Weights of a small mixture-of-experts language model, trained from scratch on English Wikipedia: width 192.
Below are experts of layer 5 (counted from 0) of a mixture-of-experts language model. Rows are named router (the router's row for the expert), gate (a neuron's input weights, with its number), up (a neuron's input weights, with its number) and show model dimensions 0-191. Each number is 128 + 24 x the weight over its row's rms, rounded and kept within 0 to 255.
After each expert's rows: "gets" lists some tokens that make up at least twice as much of what it gets as of all text; "comes after" lists some tokens at least twice as common just before its tokens as in all text. This comes from a sample of Wikipedia text that the model never trained on. Tokens count by the router's weight.

# expert 21
router [117 143 124 141 121 131 128 134 147 112 113 129 104  98 111 130 110 114 135 103 165 127 126 146 107 131 148  83 120  90 114 161  85 133 143 139 120 152 112 108 144 119 139 121 130 150 157 144 141 119 121 131 133 139 125 110 125 141 118 131 143 161  94 108 135  97 143 105 115 138 163 110  99 115  75 121 138 136 118 163 136  99 114 154 134 134 154 171 156 170 155 148 166 145 128 128 110 139 179 111 127 131 132 152 129  86 108 126 138 138 124 151 135 128 172 105 127 159 179 124  91 191 100 125 118 157 144  91 149 162 116 117 147  92 135 138  98 149 174 112  52 168 136 161 150 136 113 161 114 139 117 143 104 166 104 110  79 130 113 148 125 122  77 145 102 198 132 110 160 139 145 134 100 152 118 182 120 107 116  90 116 182 153 111 147 167 141 105 107 142 127 152]
gate5 [149 153 120 159 161 136 149 113 170  73 133 124 133 126 145 153 137 110 137 147 122 117 135  84  97 126 185 139 103  93 124 160 128 111 152 158 116 143 106 121 122 108 147 165 126 112 129  96 147 121  88 125 151 154 165 143  96  93 141 149 104  92 124 130 134 117 154 126 192 122 119 117 153 110 145 123 144 115 148 144 124 148 133 115 137 129 156 124 166 146 114 148 140  97  96  85 108 106 141 118 144 135 129 103 110 116 142 136 110 145 122 123 210 134  78 136 123 137 128 106 139 137 180 121 105 142  85 127 122 110 103 123  95 174 152  90  91  95  77 150 144 140 136 133 119 155 114 116 158 126 107 166 151 170 138 106 123  88 135 145 107 102  76  89 144 163 113 131 103  92 152 155 108 155 112 147 115 114 133  90 141 112  88 155 126  87 143 127 136 129 121 157]
up5 [139 150 111 162 159 117 154 115 181  86 127 129 114 124 136 142 139 115 135 147 115 117 125 108 110 116 168 131 115 102 120 159 134 108 159 146 122 130 110 109 114 132 157 156 119 103 126 104 152 122  87 126 160 147 164 141  73  93 152 148 116  86 133 117 140 119 167 125 201 122 139 130 151 117 153 121 140 123 145 152 132 163 127 111 146 125 148 123 154 143 114 144 133  99  99  95  97 112 153 127 133 127 127 101 116 108 135 120  98 142 132 133 209 137  86 163 135 133 116  97 131 125 176 125 100 145  90 121 134 124 100 119  90 164 151 109 111  97  58 150 159 135 151 120 120 148 119 138 158 137 108 175 133 176 132 113 130  95 146 145 109 123  60  97 146 178 116 131  87 110 151 153 119 164 114 145 113 109 137 105 144 121  86 161 127  84 144 123 137 128 116 126]
gets: " S", " B", " P", " F", "1", " M"
comes after: " ", " (", "-", " \"", ";", ":"

# expert 27
router [130 115 105 128 141 113 107 142 178 141 138 129 158 137 118  72 158 132 105 118 158 102  96 130 152 171 101 109 181 138 141 130 115  93  92  94 145  96 176 153 121 165 172 124 109 145 118 117  95 109 154 124 108  79 135 121 126 147 180 109 112 150 135 131 127 128 138  90 124 119 117 101 112  91  66  91 130  90 104 154 122 130 114 131 143 111 119 105  78 154 140 133 156 157 116 106 136  89 125 110 141 122 111 101  99 133 110 121 148 149 140 147 132 131  86 103 125 127 158 156 134  97 123 134 106 163 124 143 133  91  80 150 130 124 170 170 115 153 157 187  86 131 104 107 155 112 145 124 144 136 127 126 129 135  99 123 138 164 114 145 157 154 106 119 136 142 173 115 157 164 144  97  99 144 110 160 132 107 130 125 101 116 160 165 130 101  85 142 129 120 150 141]
gate0 [101  91 164  86 113 131 146 119 123 102 149  98 113 110 105 157 113 126 113 132 125 129 143 139  97 117 131 157 149 116 126 146 138 120 123 150  69 147 146 125 112 132 123 150 130 110 129 109 116 116 113  85 151 165  94 101 116 138 155 153 104 152 125 130 138 129  97  78 117 169  88 159 123 115  86 158  95 144 108 105  76 133 114  86  99 105 182 113 128 160 176 121 149 127 181 128 121 159 139 128 127  94 128 132 121 162 174 160 107 111 138 115 168 119 130 152  89 110 150 134 115 109 116  77 111  78 154 114 109 162 169 146  98 134 149 133 147 131 120 165 161 148 139 139 151 122 109 114 136 146 120 136 161 102 141 130 142 122 139 145 141 143 166 135 147 140 154 151 138 129 165 100 158 105 101 120 142  67 100 149  76 144  85 128 128 146 119 168 142 127  97 135]
up0 [182 146 104 177 162 156 107 142 133 170  97 151 141 126 151 120 134 113 150 138 127 118 109 112 157 110 129 126 118 135 132 111 125 129 138 134 179 131 120 131 122 129 116 127 119 108 123 154 140 145 126 147  89  64 164 124 137 130 112  86 143 123 115 141 115 110 175 168 151  98 145 114 123 135 162 114 138 134 115 158 171 102 137 150 166 137  97 159 138 109  88 128 104 128  77 107 128 116 102 108 112 160 137 113 109  78  72  72 135 137  85 132  81 154 103 123 148 146 114 122 158 141 162 156 142 192 112 118 142  87  93 109 129 138 108 103 118 115 145 115 105 114 139 118 100 154 153 141 123 114 125 118 101 176 127 125 111 124 153  99 102 116 118 100  90 115 122 106 102 106  92 155  88 120 149 134 115 171 177 136 170  89 147 127 123 135 116 107 113 134 154 118]
gets: " |", ";", "|", ")", ":", " /"
comes after: " ", "0", ")", "3", "1", "4"

# expert 4
router [144 172  99 104 133 116 138 151  99 169 157 114 172 121 163 115 147  86 103 169 130 161 122 169 169 100 100  94 127 123 152 127  92 190  90 102 126 130 134 148 144 114 169 116 122 112 160 120 123 158 174 112  88 124  94 123 136 151 138 105 107 132 102 155  98 114 130 107 123 107 100 109  92 148 147 113 115 118 139 161 102 154  78 103 123 103 142 136 153 169 162 124 121 102 120 118 151 143 104 138 121 150 126  84 152  87 128 193 138  86  91 145 123 125 126 160 131 146 153 141 130 104 126 137 131 110 134  94 121 121 155 119  97 107 116 105 122 103 133  88 156 151 129 159 126 112  94 138 102 154 123 161 155  93 167 116 168 111 113 139 116 134 126 110 135 135 108 129  98 126 120 134 108 105 155 157 133  96 107 133 132 130 147 112 110 130 169 160 158 122  70 144]
gate0 [118 149  84 135  79 107  88 145 122 128 111 134 112 177 134 131 107 144 120  95 138 128 116 200 114 129 138 161 158 170 132 125 123  91 123 109 130 123 139 111 141 132 126 148 105  93 151  77  93 112 106 129  97 166 118 150 152 146 127 138  92 140 134 112  88 156 123 140 142 105 113  78 147 102 124 117 149 146 152 116 173 133 128 163 145 111 125 159  93 140  99 141 117 119 119 149 112 103 170  90 137 118 131 121 150  70 115 145 132 142 112 140 169 161 134  94 154 126 110 106  97 142 142 125 142  93 152 134 135 152 147 109 149 139 116 138  97 166  74 153 136  97 141 149 164 143 144 123 140 129 147 132 163  90 113 132 117 140 134 143 100  78 149 121 120  87 160 132 139 111 101 141 141 131  89 197 165  84 100 118 107 137 148 104  98 159 116  94 131 124 122 145]
up0 [124 136  86 121  89  89 136 154 129 149 136  93 118 143 152 147 144 113 123 132 116 137 146 187  95 100 114 164 118 172 182 118 116  88 125 126 139 103 100  97 158 156  96 158 119  99 173  83 115 123 107 165  93 155 146 160 126 128  92 143  77 139 146 151 105 121 155 100 170 113 103  89 131 124 118 103 127 114  94 136 143 119 122 140 131 119 119 186  99 158 112 142 132 145 134 147 109 124 128  69 130 117 123 117 142  87 142 126 111 145  97 153 146 130 117  93 122 126 123 142 115 137 166 146  81  83 137 104 142 134 138 133 172 112 107 124 122 113  59 149 136 124 123 138 160 115  95 125 130 148 125 122 157  92 129 129 134  93 145 117 150 107 171 149 124  95 162  98 143 135 108 157 125 104 118 137 136 103 121 103  99 133 157 123  81 159 145  88 112 127 137 155]
gets: " to", " of", " in", " and", " with", " for"
comes after: "s", "ed", ",", "ing", " used", "ation"

# expert 45
router [151 139 141 115 144 158 128 100 112 130 154 112 144 122 155 109 125 126 136 166 119 123 129  95 163  88 149 158 158  93 132  94 154 113  96 136 115 126 144 122 138 124  93 132 141 140 108 111 106 145  73  77 141 165 143 118 128  83 104 121 127  95 130 104 141 125 147  92 150 115 114 124 144 147 157 123 109 135 118 150 105 123 118  93 174 147  86 112 129 133 143  62 101 161 182 165  97 156 109 145 149 110 117  79 130 136 165 139 126 149 112  96 120 125 122 100 137 105 141 154 131 130  92  84 110 107 100 128 125 145 149  85 131 158 110 132 144 135 121 120 115 122 127 127 130 123 108 121 163 106 100  70 150 131  83 101 137 143 160 132 101 146 155  97 104 139  98 121 155  75 139 107 146 103 127  73 113 119 124 126 117 153 100 149 139 109 200 136 113 148 176 142]
gate0 [137 155 141  94 123  67 154 116 123 118 126 109 132  70 134 114  82  79 146 151 137 172 135 126 138 110 116  92 135 133 163 142  89 172 104  75  95 101  76 163 140 128 124 149 100 145 112 132  85 149 126 151 102 108 133 161 137 105 138  96 153 133 133 136 143 130 131 123 122 117 140 133 144 189  94  90 105 154 117 130 110 110 128 146 156 169 121 149 114 114 119 134 119 110 135 121  77 150 152 126 131 118 105 104 192 137 112 148 100 127 105 129  87 161 152 103 177 151 160 125 124 125 138 109 135 102 140 111 131 129  92 142 127 137 163 171 127  95 127 133 109 173 151 122 108 123 117 134 136 102 158 119 138  76 147 105 116 145 163 118 160 124 131 102 136  95  83 141 105  98  93 180 131 132 117 135 131 123 110 105 133 113 128  90 147 113 142 136  96 106 115 151]
up0 [140  86 118 123 132 178 143 125 154 132 154 121 162 138 136 159 138 112 140  85 125  98 140 155 153 125 126 161 133 135 104  98 117 139 135 122 126 166 138  55 102 144 108 160 135 140  91 147 170 121 109 108 128 146  89 102 130 139 166 122  99 138 149 101 130  93 153 156 143 144 100 103 111 107 160 136  98 148 126  97 124 113  89 154 105 108 125  90 125 102 123 123 140 125 102 103 165 136 114  72 113 169 163 156 108 151 128 134 152 167 150 116 117 100  71 136 129 125 158 146 104 115 115 117 120 140 148 141 129 148 141 103 140 109 119 150 133 134 116 117 165 126 136 145 101 168 111  84 109 166  61 109 122 199 125 121 133 132  99 153 141 135 133 152 129 125 154 114 139  92 113  90 138 164 132  86 143 111 159 146 118 121 133 130  90 166  91 147 123 163 123  96]
gets: "==", "===", " ==", "See", " career", "Career"
comes after: "\n", "==", "Personal", "See", "Career", " also"

# expert 22
router [160 134 131 133 155 135 112 137 103 175 160  75 138 131 127 138 143 145 133 154 121 132  90 138 114 147  76 134 120 141 161 107 152 127 131 118 140 108 137  99 161 147 156 107 107 140  79 101 138 168  98  90 119 114 127 149 141 140 134 144 130 125 124 141  87 149 149 102  98 142 176 116  81 111 133  83 145  99 111 146  97 125 102 158 151 130 124  86  94 122 152 153 121 131 106 134  98 107  95 131 106 128 146 110 150  91 131 135 116 157 133 112  73 118 106 158 136  88 147 162 160 130 118 182 103 123 117 121 127 125 110 113  84 115 130  99 178 150 128 141 149 122 157  99 165 107 163 121 116  97 107 129 128 180 171  97 149  92 121 159 128 130 100 133 163 106 134 108 102 147 141 131 147 102 104 103 132 102  95 106 109 137 150 123 135 190 132 165 136  94 160 117]
gate0 [105 140  96 143 128 128 106 127 137 118 125 155 148 145 142 137 129 125 141 150 124 110 146  85 106  95 117 112 111 148 192 137 141 164 132  92 103 149 132 140 159  95 127 133 131 129  94  89 129 142  89 119 169 166 142 148 142 151 171 141 124 114 161 160 113 135 128 110 163 120 139 126 145 131 115 107 159 113 110 122 116 123 126 161 110 129 136 130 107 125 128 100 121 114  91 160 145 112 118 132  70 108 102 119 179 126 167 110 157 116 123 115 148 123 109 135 138 120 134 140 129 162  70 158 124  69 136 154  83  98 105 176 121 145 129 135 113 124 150  88 144 131 179  94 121 122 143 143 130 168 140  70 153 137 154 104 139 122 134 176 118 106 149 120 125 171  79  98  94 118 128 123 123 134 120 144  85 110 155 127 159 106 165  94 154 117 115 128  57 163 101 127]
up0 [132 133 108 141 109 119 130 126 125 149 123 117 146 148 113 142 128 134 129 130 150 155 162 119 134 150 104 133 123 181 187 129 165 138 130 110 125 174 140 120 187  74 128 102 129 122  95 112 122 133 108  86 156 134 109 143 154 114 188 187 137 116 176 132 111 152  99 141 151 134 145 110 144 111 135 124 164 123 123 117 140 129 147 170 138 138 130 115 103 139 102 130 110 124 122 144 159 119 126 110  71  86 114  85 160 133 161 155 147 140 117 113 151 155  85 158 123 125 137 115 116 141  96 153 103 138 164 154 117  97  99 152  94 138 114 113 167 107 122 105 156 137 157 103 138 140 121 121 143 151 139  60 171 148 147 113 128 132 107 142 156 115 152 163 112 160 113 146  99 137  97 101 137 116 120 147 113  76 138 105 151 127 159  90 132 147 105 146  77 182 121 101]
gets: " was", " is", " were", ",", " as", " are"
comes after: ",", " It", "s", " it", " he", ")"

# expert 40
router [150 148 154 168 143 120 148 108 116 169 139 110  91 104 161  93 107 149 138 136 145 140 108 120  76 161 132 101 137 167  89 155 145 120 143 169 134 112  90 153 178 110 121 139 159 105 123 155 125 118  98 138 128 109 129 137 145 122 151 118 126 131  95 153 135 101 156 156 167 140 141 144 120 141 127 167 176 128 132 131 104 165 118 149 125 122 131 121 100 161 149 121 146 146 103 151 120 131 120 148  96 123 167 127 155  80 118 116 134 148 126 126 153 201 164 112 107 114 154 131 189 133 122 124 160 154 103 107 141 171 118 114 101 120 120  85 105 154 120 120 122 136 135 127  98 159 152 129 116 124 157 134 156 116  69 163  97 137 102 100 118 124 165 174 165 182 146 148 120 131 124  89 120 124 116 157 167 137 111 135 164 148 126 133 145 119 135  79 126 133 148 170]
gate5 [104 151 134 156 162 137 165  98 113 148 178 115 161 113 150 101 138 155 105 110 115 179 116 124  99 108 153 124 135 119 125 161 127 129 149 137 106 107 114 138 125 115 127 150 124 153 146 108 144 131 136 158 122 127 136 142 111 116 144 159 166 119 103 129 111 119 126 157 138 206 132 108 159 147 113 128 132  98 121 146  89 148 108 150 179 154  99 134 126  99 168 145 121  81  88 146 109 105 173 109 117 134 133 105  95 116 163 146 121 115  93 135 108 147 130 126  76 165 164 131 122  87 136 131 116 115  91 104 140 123  81 145  98 148 105 100 127 149 158 130 171 135 111 131 121 156 165 115 132 124 134 145  95 139  93 144 131 172 113 131  86 143 117  56 179 170 136 149 120 119 147  64 128 148 146 128 125 120 132 139 150 130 166 163 138  91 144 120 129 139 115 139]
up5 [158  98 123  99  88 118  87 155 137 109  81 148  90 150 106 154 115  92 146 137 136  81 140 123 151 145 107 137 130 137 135  94 124 122 114 132 149 157 137 125 132 135 131 116 127  94 110 148 115 114 120 105 129 135 120 124 146 142 115  97  88 149 155 128 154 139 128  97 121  52 136 143 100 104 142 129 128 146 128 107 169 114 152 112  82 103 161 126 125 153  76 113 145 190 169 117 146 153  94 150 139 128 127 147 162 144  91 103 129 135 159 114 158 104 127 137 174  96  98 123 130 169 116 118 141 141 160 153 118 135 183 116 161 112 154 158 130 104 107 128  74 115 150 121 137 104  90 147 123 120 127 112 159 119 163 116 137  90 139 121 167 110 144 188  84  89 112 107 141 148  95 178 122 113 105 116 115 138 123 122 118 122  87  90 117 162 109 132 131 118 135 112]
gets: " an", " An", " =", " a", " A", " The"
comes after: ".", "-", " \"", " of", ":", " and"

# expert 44
router [ 98 115 124 127 123 136 140  83 153  93 137  96 152 139 147 124 167 152 131 116  67 117 118 128 137 160 113 100 134 122  80  80 136 147 122 143 114 108 153 121 165 122 135 120  84 113  92 158 181 100 156 156 148 145 120 162 130 121 144 145 143  94 113 145 119  99 138 122 106  96  93 140 169 159 167 106 116 162 137 141 195  84 150 122 136 116 141  91 121 104 122 114 118 127 119 135 163 152 125 110 121 111 146 134 103 163 154  98 110 134 137 152 146  92  96 125 155 139 141 152 125 149 149 140 110 142 113 116 200 170  96 143 152 174 168 146 147 146  92  80 119 110 129 132 137 104 135 163 116 118 128 124 125 119 105 140 116 143 162 158 117 101  97  97  90 117 132 124 158 122 139  85 132  98 143 126 139  97 106 123 108 111 147 168 172  93 118 130 136 150 143 129]
gate0 [107 152 126  74 134 163 124 111 162 166  96  89  81 171 144 163 131 166 113  74 135 159  97 125 136 185 144 154 138  92 133 141 120 162 144 128  99 112 129 129 131 121  95 114  73  99 176 124 111 120 124 131 163 137 137 112 122 154 135 132  93 130 118 142 155 104 108 126 119 152 143 139 122  97 136 128 166 136 127 123 113 172 140 133 126 116 114  72 124 129 133 139 126 127  87 135  89 122 142 102 162 116 117 162 179 150 164 171 123 107 107 126 119  91 169 156 152 146 139 116 128 131 137 107 106 120 147 117 134 125 141  97 145 177 152 121 135 122 129 130 134 124 167 145 143 110 126 157 155 123 133 111 159 147 125 122 126 135  60 130 152 163 121 144  84 120 106 115 165  92 129 104 114 122  98 100 151 125 153 105 130 129 130 168  65  85 116 111 139 137  99 137]
up0 [109 157 128  64 123 155 116  96 154 169 116  96  87 152 163 165 136 170 137  83 131 186 103 143 122 197 131 149 124 101 123 126 130 185 140 138  95 124 115 129 142 123  90  97  90  99 181 123 125 119 135 131 179 137 120 123 134 146 123 146  84 113 113 146 155  83  87 126 130 127 141 134 133 105 117 128 152 150 121 126 120 195 140 143 128 124 136  90 105 135 140 115 118 130 103 145 110 130 135 106 151 113 130 181 163 128 150 151 119 112 126 119 118  90 175 136 137 157 153 110 138 113 122 125 116 133 157 109 144 112 140 100 150 177 144 131 137 131 132 123 129 126 165 146 140 113 120 149 137 115 137 126 145 113 123 115 143 132  79 124 161 164 116 142  80 126 105 119 155  94 147  80 131 127  85  87 135 153 155 104 128 129 135 164  72 111 108 125 129 137 101 127]
gets: "\n", "===", " ==", "====", " ===", ".\""
comes after: "\n", " |", ".", ")", "==", " ="

# expert 16
router [118  92 117 138 125 139 120 128 156 114 140 144 141 135  92 125  77 161  89 100 147 127  90 132 107 135 104 106 167 125 124 171 110  92 103 118 152 120 127 159  98 118 144 125 109 124 144 177 133 139 152 107 139 122  81 132 155 172 140  89 123 102 112 139 124 124 151 126  95 120 102 143  62 162 104 162 145 123 181 152 114 144 128 188  95 102 156 132 144 120 135 103 116 158 116 138 111 116 151 145 111 135 126 129 139 128 125 165 115 116 122 120 132 107  99 116 153 132 149 129 134 105  88  88 171 155 150 110 125 118 143  84 131 119 170 151 117 131 185 156 103 131  91 101 173 118 140  72  85 142 174 136 158 104 110 114 147 126  78 143 151 155 109 107 166 116 146 121 163 146 128 140 115 138  98 152 155 119 119 116 129 115 132 142 142 127 124 149 154 130  88 177]
gate0 [149  93 131 152 137 127 117 111 136 123 168 151 168 152 107 164 112 168  98 171 145 123 152 138 119 176 113 115 108 131 141 164 111 135 118 120 127  95  99 162  85  72 132  83 171 100 125 125 132 124 116 162  78 136  91 149 119 126  85  81 123 118 129 123 123 128 137 145 191 116 162 125 117  83 168 160 131 145 146 135 124 159 139 155 145 134 151 147 130 154 125 141 134 145 152 120 130 146 134 134 170 147 121 146  85 173  99 118  92 134 123  93  82  96 131 132 146 127 129 119 148 168 120 102 109 152 135  97 152 142 113 119 106 124 141 130 103 149 139 121 153 154 146 144 108 131  92 159 135 119  95 177 140 117 141 146 124 153 105 134  91 167 137 112 140 106 133 130 128 159 117 119 136 135 154 102 192 120 100 156 107 133 107  83  91 135 166 145 113 121 121 172]
up0 [109 140 155 121  89 111 134 118 146 148 175 125 149 112 140 167 147 136 139 141 146 118 114 156  88 171 139  87 106  91 107 147 138 152 124 137 172  71 145 130 122 106 108 127 154 121 137 156 105 127 109 127 115 131 101 174 122 152 129 115  90 118 129 111 136 116 156 149 152 144 140 117 116  86 158 141  93 144 144 136 128 112 126 124 125 165 128 162 115 123 125 122 131 141 113  99 115 138 124 130 158 148 164 134  84 132  83 121  81 120 156 115  86  69 115 122 133 146 110 103 156 147 131 132 105 147 117 128 172 161 138 131 108 123 131 134  80 136 155 112 135 140 149  80 152 150  83 139  78 101 115 185 131 132 162 124 131 199 178 145  93 148 156 110 133 122 146 143 112 161 127  99 141 123 156  74 166 131 113 135 118 112 115  83 115 142 167 139 117 127 160 153]
gets: " |", "|", ",", ":", ";", "-"
comes after: "\n", ")", "0", "3", "4", "6"

# expert 47
router [122 149 112 179 120 148 146 141 162 141 153 134 130 133 109 115 108 133 106  78 132 136 163 150  78 129 141 105 106 140 146 149  87 128 139 123 126 160 140 100 165 110 126 110 151 119 166 157 133 145 147 149 147  94 153 160 126 111 142 147  97 176 160 114 161 151 128 131  83 173 131 104 138  84 100 127 123 146 125 140 142 104 122 130 118 152 116 170 165  94 112 137 143 134 153 107  77 140 103 139 120 100 113 166  95 137 120  88  80 124 131 131 131 167 130 137 110 114 187 139  82 126 145  98  69 117 110 137 105 101 111 122 131 105 156 151 132 112 130 165 135  86 125 125 139 110  93  87 138 130 124 131  87 147 127  90  89 138 125  92 137 133 127  77 143 107 140  95  98  99 178 147 112 109 105 118 172 108 104 125 114 142 164 128 114 120 109 132 136 107  88 139]
gate0 [130 101 163 103 133 117 119 154 147 110 111 141 148 130 141 161  96 138 141  88 154 112 112 136  91 108 126 133 129 159 151 125 122 117 116 134  93 157 133 112 128 130 135  79 117 107 134 132 126 123 182 126 131  84 134 161 182 126 111 152 156 149 156  65 123 163  94 132 129 124 106 106 115 105 110  94 106 135 167 146 140 132 112 142 151 121 138 145 148 135 124 105 106 118 187  51 125 130 142 176 110 134 124 104 135  99 130 142 134 158 105 104  91  94 100 115 117 156 125  90 116 111 131 123  76 155 132 125 119 108 141 138 107 119 144 162 147 127 118 123  73 126 112  99 123 155  93 101 124  92 114 132 103 138 103 119  74 100  80 118 136 104 125 127 151 118 143  88 141 102 110 118  97 111 142 155 144 112  81 143 123  98 205 145 131 111 141 151 126 115  96 103]
up0 [115 140  94 154 123 140 122 108 106 158 153 112  94 115 113 100 171 135 110 166 101 143 133 126 164 152 135 104 126  97  99 125 126 134 121 114 165 102 116 151 132 130 115 174 147 161 115 107 134 128  76 125 123 169 127  98  73 128 138 102 105 121  96 178 130  91 165 128 128 140 143 139 134 155 144 163 151 133  92  99 123 147 151 107 101 136 113 116 119 121 132 149 150 135  70 202 116 135 137  78 153 120 129 139 117 158 119 123 128  77 150 154 142 163 173 149 129 114 123 156 142 146 141 137 187  84 116 121 145 150 116 116 172 144 112  96 126 134 132 129 168 120 130 155 132 111 151 148 140 164 139 125 149 105 149 127 160 150 163 132 116 148 128 122 110 136 110 162 123 152 150 124 155 148 112 105 112 162 168 119 132 156  55 113 112 157 133 108 127 149 169 157]
gets: "s", " km", " m", "S", "%", ")"
comes after: " ", "0", "5", "3", "4", "–"

# expert 34
router [185 133 166 155 139 110 136 151 115 130 170 124 128 118 140 159 108 150 163 143 161 149 101 139  94 126  97 103 132 156 152 151 135 112 107  97 163 107 106 121 114 145  93 111 117 129 146  76 118 128 109 117 108 128 109 140 179 160 138 140 107 130 100 136 142 102  99 146 162  95 115 131 102 121 151 136 121 170  84 153  95 166 122  86 105  91 148  96 118 102 154 141  96  98 105 127 100 135 134 109  99 148  92 150 179 118  89 110 122 117 120 131 163 140 103  87 120 109 148 158 156  98  97  93 127 105 126 103 109 138 153 120 155  96 155 122 110 129 155 125 129 120 101 164 136 123 153 178  90 101 120  66 154 124 145 116 114 107  69 122 137 124 125 164 131 121 151 131 138 121 125 134 119 125 129 114 144 118 109  91 169 131  85  99 171 110 112  88 130 123 145 139]
gate0 [175 106  78  96 135 123 128 104 124 106 136 115 130 121 129 138 106 137 152 144 128  72 135 152 137 138 133  97 113 135 147 126  78 159 130 142 159 127 128 129 123 128 129 176 117 111 127  57 134  74 127 117 131  89  93 153 127 120 145 125 110 159 115  90 147 146 116 144  91  96 125 146 112  88 122 160 116  85 167  57 174 140  85 117 120 105 106 111 130 143  60 125 123 162 134 121  99  82 124 161 116 122 109 148  94 121 108 130 151 139 128 139 131  96 152 123 110 161 131 109 150 115 139 124 154 156 117 139 126 139 117 151 168 106 132 154  80 140 137 100 127  87 143 144 133 141  82 155 145 104  96 131 105 133 130 135  92 106 146 102 113 161 150 105 141 161  95 156 108 110 149  80 102 116 124 151 120 150 105 125 140 176 148 117 135 131 123 129 153 145 117 117]
up0 [147 122  91 133 138 115  95 120 101 129 101  97 150 145 125 144 150 109 167 137 162  90 130 146 124 168 128 166 126  91 166 140  90 138 138 109 154 118 123 161 108 162 174 143 123 118 128  71 134  40 106 136 109  91  96 136 145 144 142  88 121 140 125  73 149 149 105 147 119  91  94 131 113 117 150 165 120  90 185 122 112 128 115 112 110 144 123 130 104 155  71 112 135 156 112 134  77 116 122 134 154 154 146 190 148 159 105 155  95 177 142 139 117 113 162 133 132 146 129 127 122  91 140 141 122 145 139 119 126 156 127 141 166  89 128 161 101 139 114 122 110  95 121 116 116 162 125 173 148 124 117 155 149 164 126 125 102 118 134 115 149 163 152 145 118 144 121 153 110 151 140 102 107 134 107 105 138 115 131  80 110 148 146 152 122 120 130 120 127 158 131 126]
gets: " the", " a", " The", " an", "The", " his"
comes after: " of", " in", " to", " is", " as", " with"

# expert 18
router [131 106 101 143 111 127  80 134 133 154 159 125 128  92  90 126 106 119 156  94 117 107 134 105 158  97  83 120 143 160 121  92  88 119 151 128 111 115 145 113 123 157 108 177 113 163 101 100 171  93  82 115 169 132 117 112 102 156  94 139 148 159 128 100 115 126 123 113 117 106 132  81 113 184  97 100 155 121 139 153 134 153 144 115 117 101  88 101 147 114 171 145 104 125 173 146 145 106 128  96 146 127 153 143 114 154  96 123 123  94 138 127 140 127 147  98 149 136 130 151 145  94 168 126 164 119 140 110 134 115  97 154 171  97 129 110 104 140 114 145 137 103 172 125 141 123 171 103 135 112 114 137  94 134 131 108 159 118 128 147  87 112 115 134 153  98 170 135  76 146  96 144 129 127 143  93  61 156 122 133 138  97 117 148 124 118 107 165  96 146 135 125]
gate0 [167  90 150 129 152 116 114 119 106 123 137 144 142 170 146 157  91 112 141 130 131  97 152 186 114 137 132  99 128 151 140 133 114 106 123 127 163 108 122 115 120 130 107 133 163 165 127 121 120 112 103  85 123 173 117 126 153 132 114 113 154 124 145 132 133 155 183 119 170  96  91 113  92 150 112  99  88 168 127 135 134 181 113 144 157 106 138 145 153 111 100 143 150 136 104 124 184 134 164  69 115 118 111 141 116 143 119 122 164 116 132 164 152 140 109 107 113 131  78 131 133 134 112 136 151 112 149 155 146 138 138 132 164 140 133 131 141 142 115 120 122 113 111 109 134 144 135 103 129 161 123 150 170 134 140 124 113 148 125 115  86 111 171 129 114 179 112 150 127 168 149  89 109 176 105 160 179 148 126 121 123  74 150 133 115 143 130 137  77 200 104 105]
up0 [184 108 146 132 154  98 119 113 116 128 133 146 144 165 149 159 113 106 133 117 138 122 160 185  96 121 113 107 144 152 135 125 117 130 132 144 143 118 112 115 124 119 118 137 142 158 129 109 143 121 111 100 125 174 139 133 132 144 126 103 156 118 174 134 132 163 185 112 153  98  69 123 107 164 114  94  92 152 139 136 134 181 111 152 169 104 153 155 141 104 136 146 159 129 101 120 185 136 163  56 104 119 124 134 119 155 128 140 138 104 136 134 161 153 103 105  99 134  77 116 143 125 119 139 155 106 155 145 146 134 143 123 170 156 132 138 144 142 123 115 101 112 126 112 118 144 131 106 119 166 120 132 186 131 127 121 101 135 136 108  91 105 148 130 122 163 113 154 123 180 148  84 113 149 101 151 157 153 115 113 132  86 139 128 128 164 155 146  73 188 113 127]
gets: "9", "0", "8", "6", "1", "7"
comes after: "1", "9", "2", "0", "8", "7"